Experts of a small language model: 2 picks a token, 705M tokens.
Below are experts of layer 7 (counted from 0) of a mixture-of-experts language model. Rows are named router (the router's row for the expert), gate (a neuron's input weights, with its number), up (a neuron's input weights, with its number) and show model dimensions 0-255. Each number is 128 + 24 x the weight over its row's rms, rounded and kept within 0 to 255. Numbers have three digits each.
Before each expert's rows: "gets" lists some tokens that make up at least twice as much of what it gets as of all text. This comes from a sample of Wikipedia text that the model never trained on. Tokens count by the router's weight.

# expert 20
gets: " by", " with", " that", " which", " who", " but"
router:126111163123158126093079143111167105102133099134116118132111116106163118137187112137134121110141133097145133147113135107090108132141139109158116122127132109143107153129109122086102102129145163114147099108084143100117129090178148080090129130139123112113159084094147139124124146118128080162161139099144088114085145125111134142123088151141147163132146100107116142141113160126159149123130104109095128108129137069145156125105107174140179120116115105085122116134148156154137135127138123103141119124125136135125147161152217142155111128175105128147112109125098148141123155105134121137141128132168111098160107170135105063142148086112171153113158141170145096162070123167135124081133124135132142141167092120121130116115094109104116135102114111175176142137114110143128139138165107
gate0:130095131174164104116094168131106102143114121141138127116108126157159134125120097111149142123115179186163139158123106146102131108097125134101110139125077146146127146080136129186157132147128145112185131108151120108113134156068167094123105123109159141142134133143114134121093150159124125127160137122145100165119176169116130108102128104105110100117173136145109111079101098117125114164134124138171133143140138118126140123186161123110154141124180138116146113166101138141110123167139120098151187151140131114132122142134149098124091096160129103151107128135145173117123088122121117120128099176113135165150090147135087120106097139152152165123120114149151123132109082172103099114124104135127117127192166137131117158092165094126092158170156145145127127117098130125155138141138134
up0:094138155139120110095170129108131142141117101143142123118129157143156138132128106141105134158129090118153128110113154141174121129149150069107170165141196082122163110151164089072130149112158118141123149108106145135145119180120125143130121183137108095090100132109115143159132095140151074125125106114165147122127098129119162202175149140153157152081118126127139138143129148122094124180100146118119130109105157169124116117101139170165106078106086119116133139100139129149118076130132158090165145191138142117111114127131126139158141140123099129140140123108127112131128124131153112125150122106164105149095104146128150105111127123110134126125115142148143148130096107137172134143165137151137165076116060121132102132129120097107106136112137140098145154144127126091133156095153101

# expert 54
gets: " for", " at", " the", " from", " in", " to"
router:156140141117111098145093155133148147145157101128115159161094127134132126102142158132117158139112123126200110129135161122117085142115168132137126089132175115131096132109142120141116130087117138125116076117120107131105133145127197121089165109080154134124137118085135117125134153144109162103112106094120077127097145112098091109077121175086120149157104135121094124139082169183116124113123116132121106116150128101138114115138161139104156141075055171090103127174109145147089132119109099105169121170110125129138152158153108142137100138128132143142104142127099137099117131130157134151112098144165168090176105179138106113128146113141175145116135140123132162163101128146144107138111135136146122159155146126134140096130150119095083105129129127138145118151126110105102109116124093
gate0:097120098122140141087139118154141135102144092181089117147129120122145122140120144110178125164143145146175159134080108108100079115122124129120075147116127099178131142118118124144124133149166124124102131154103102167126163124142113197129151149129111164131131115135089182176086121115104108112118137128122081106121135130121101104119132129098116108096140175137093158129130133101149131124102153126119118111151109110135126156114170107124175135057122119129102151151155123126091090124122101156146168113124111130147147187145112073136146130121137106092108107139136134129127144156123128093147098152142134121142122110145140171141078125124147162077118155151165185097118170118110118126142139149069137127122128097109132136137141096091122102144141146136127162177137114152134123167153103
up0:154128054149147139142115142128114145122117119088174126133155160135163111188147106114121109092097129169118118142140113132148138126151138123132173090149089158126157132147096131134119149166100115134095125147140153102127092127127141111132169122143140153160147127129110088119118123132121166149150124096130176168132096112175124150149117132133152127201132136126148126115101102175100125133137096104153105132126140141086123071151088148153175117172134147106138144137112166103148142168126146183085120150114112136125132070146166146115106110127108147153118161097165123118107111100113099181123149108110173115123087180091125116150113120114105136131131103137092083147136103110134107140109148131126150130141178120119079114141142125110140101140138096117106100122133151112135129136132175

# expert 50
gets: "\n", "==", "===", " ==", " ===", "===="
router:149117185077168091132100168151157162118176071128129193118151115101177134111165149140132142124140132119138139138088116069108090160126141119133113107088127110132140169134075092103097133144083113075125102099118123154124115124161132102132146098146141117098129121059128129128138134096144130109160138131102081131131148111080089141121144101130097159156113122134094135133103142116148120155157111079109142132107119107147097142132154104140115104112116119117115103129137130154125097090148114135157130122117112125148177150172125104159128144144154168165147116116140128114148110106100126133102104108129133129110144179137139131112125091155155118127124147131112100129143132150155160121154120069163145113121117103109163161104142124091140094122113100145159123172137108095161131163128128
gate0:145138085095128148147133131115070137132115083118108080138142109095141144115108130159122109131163158160160159143132166147133140149116110118089123168120160116119163139126118129150125124137125142147151136140065107169160134091089136124121174115203136170111122124081138141183112139129122164142145100104122142176121098117115093142090157129131152149151115116153118123109102145094118120113150164160095121084117089159127113132100116113107149129115169111156158085147113118153129100118128131119150081132167140125158126121167143121101112108106146124103163143107223129142097127077109126166130113126126101152118102111110122111120150148156131172133128084119162126122118117123138124130147155140101122116131162109084142116136114137110138162111112142156141136104096172080130139125099119
up0:096129146137117133121162115143194109121126133130171158113112148158085121164161143122115168114127095132153110110134133119099084096110147136172111119149087129155134118110133155125160150133144105107121155114163122078131106150139089136174109113097111101141127139171113087107115089166111092120112131159135124087115133119127145118160123145128108146120156122096112114175151117160132107143106102091144127136137124111130127165127160136157108153142113154126083186120133109108112163170122133170115172166098152178120142123097134117148131165126160149122113104124037159098171114172127130093143137148112152130137167128126132147135108128096132062130100159151122116119123158143104109128146129100142119164116107173170127114120106125151123134137140151104146141113155074154113097128131118

# expert 18
gets: " and", " was", " is", " were", " are", " or"
router:116142160099141130083117127145192161103108136112148124131145100107138113050160159169125173122100139127157108120125106091121111140133148119150082114114130097122136148132125150119084135126159145131114131158095126114150142133139122087152181093111134094139162113124118098079132133140106113133127123122124106106113158149151133128124117117129135144134197112141131080104097155114092136098151121103069122117149133118137121122106132155095133128094102115148140123103111160134131126103105082144135127131127110129157134161191121136148109141128140181140096132119128159120131159123117136121126105179142113137145088164151142089135111146161143178090101160146136148093121139135137159077155123114141131164188124061145146178144112109089130115111158107152127128140089111094142157128140105
gate0:130142096138110121120059148115111126112173187112172129126133194116142159151114157112173113142130106128118121114138114178103143149167150166152138134151119086145112118129114155153111129110106119120117143141152132122122125137139134131161071144123086158115151132162066159147113110182154138116156117138108132131135137104097139128143108091101158120147148136094110112116169136144142153096159112098133107101138167137138104071178149116117107138150108129136131164107165125119104146120164152107093123166136138154148105103156111131172132106070081182125137115102121112129163096121155102136119105124103126148121106146167140073169156156107130112109149099111126139138081126156156173146131087137140115136110136105129086110123149097142101133167137141104115117127147116138143115158127120
up0:144121104139140126169108120132108140084152139123116120093132124141100101145131129156175146154115127155124098132127071130156144075196133141168166120133099138149121124145116100132119112096143076144136122125103068119120128101151119141153112111115124149109135121165099108135089142136097131123108183134122154165130129108121147113127108102123166145153132192134128144096138174071154113116121147151141125140140094086118138079158127132150109149105103121130153166110119120163128148121113138139096138137122141141142094127151120100111112115082088153156137095054107140139210122077116111133122143110111144152093110102108119068149162121116138113117143105161131127101081135173106137146164100153122120174117095126150138133126121112153152117137165136124153111103119128152151142140147143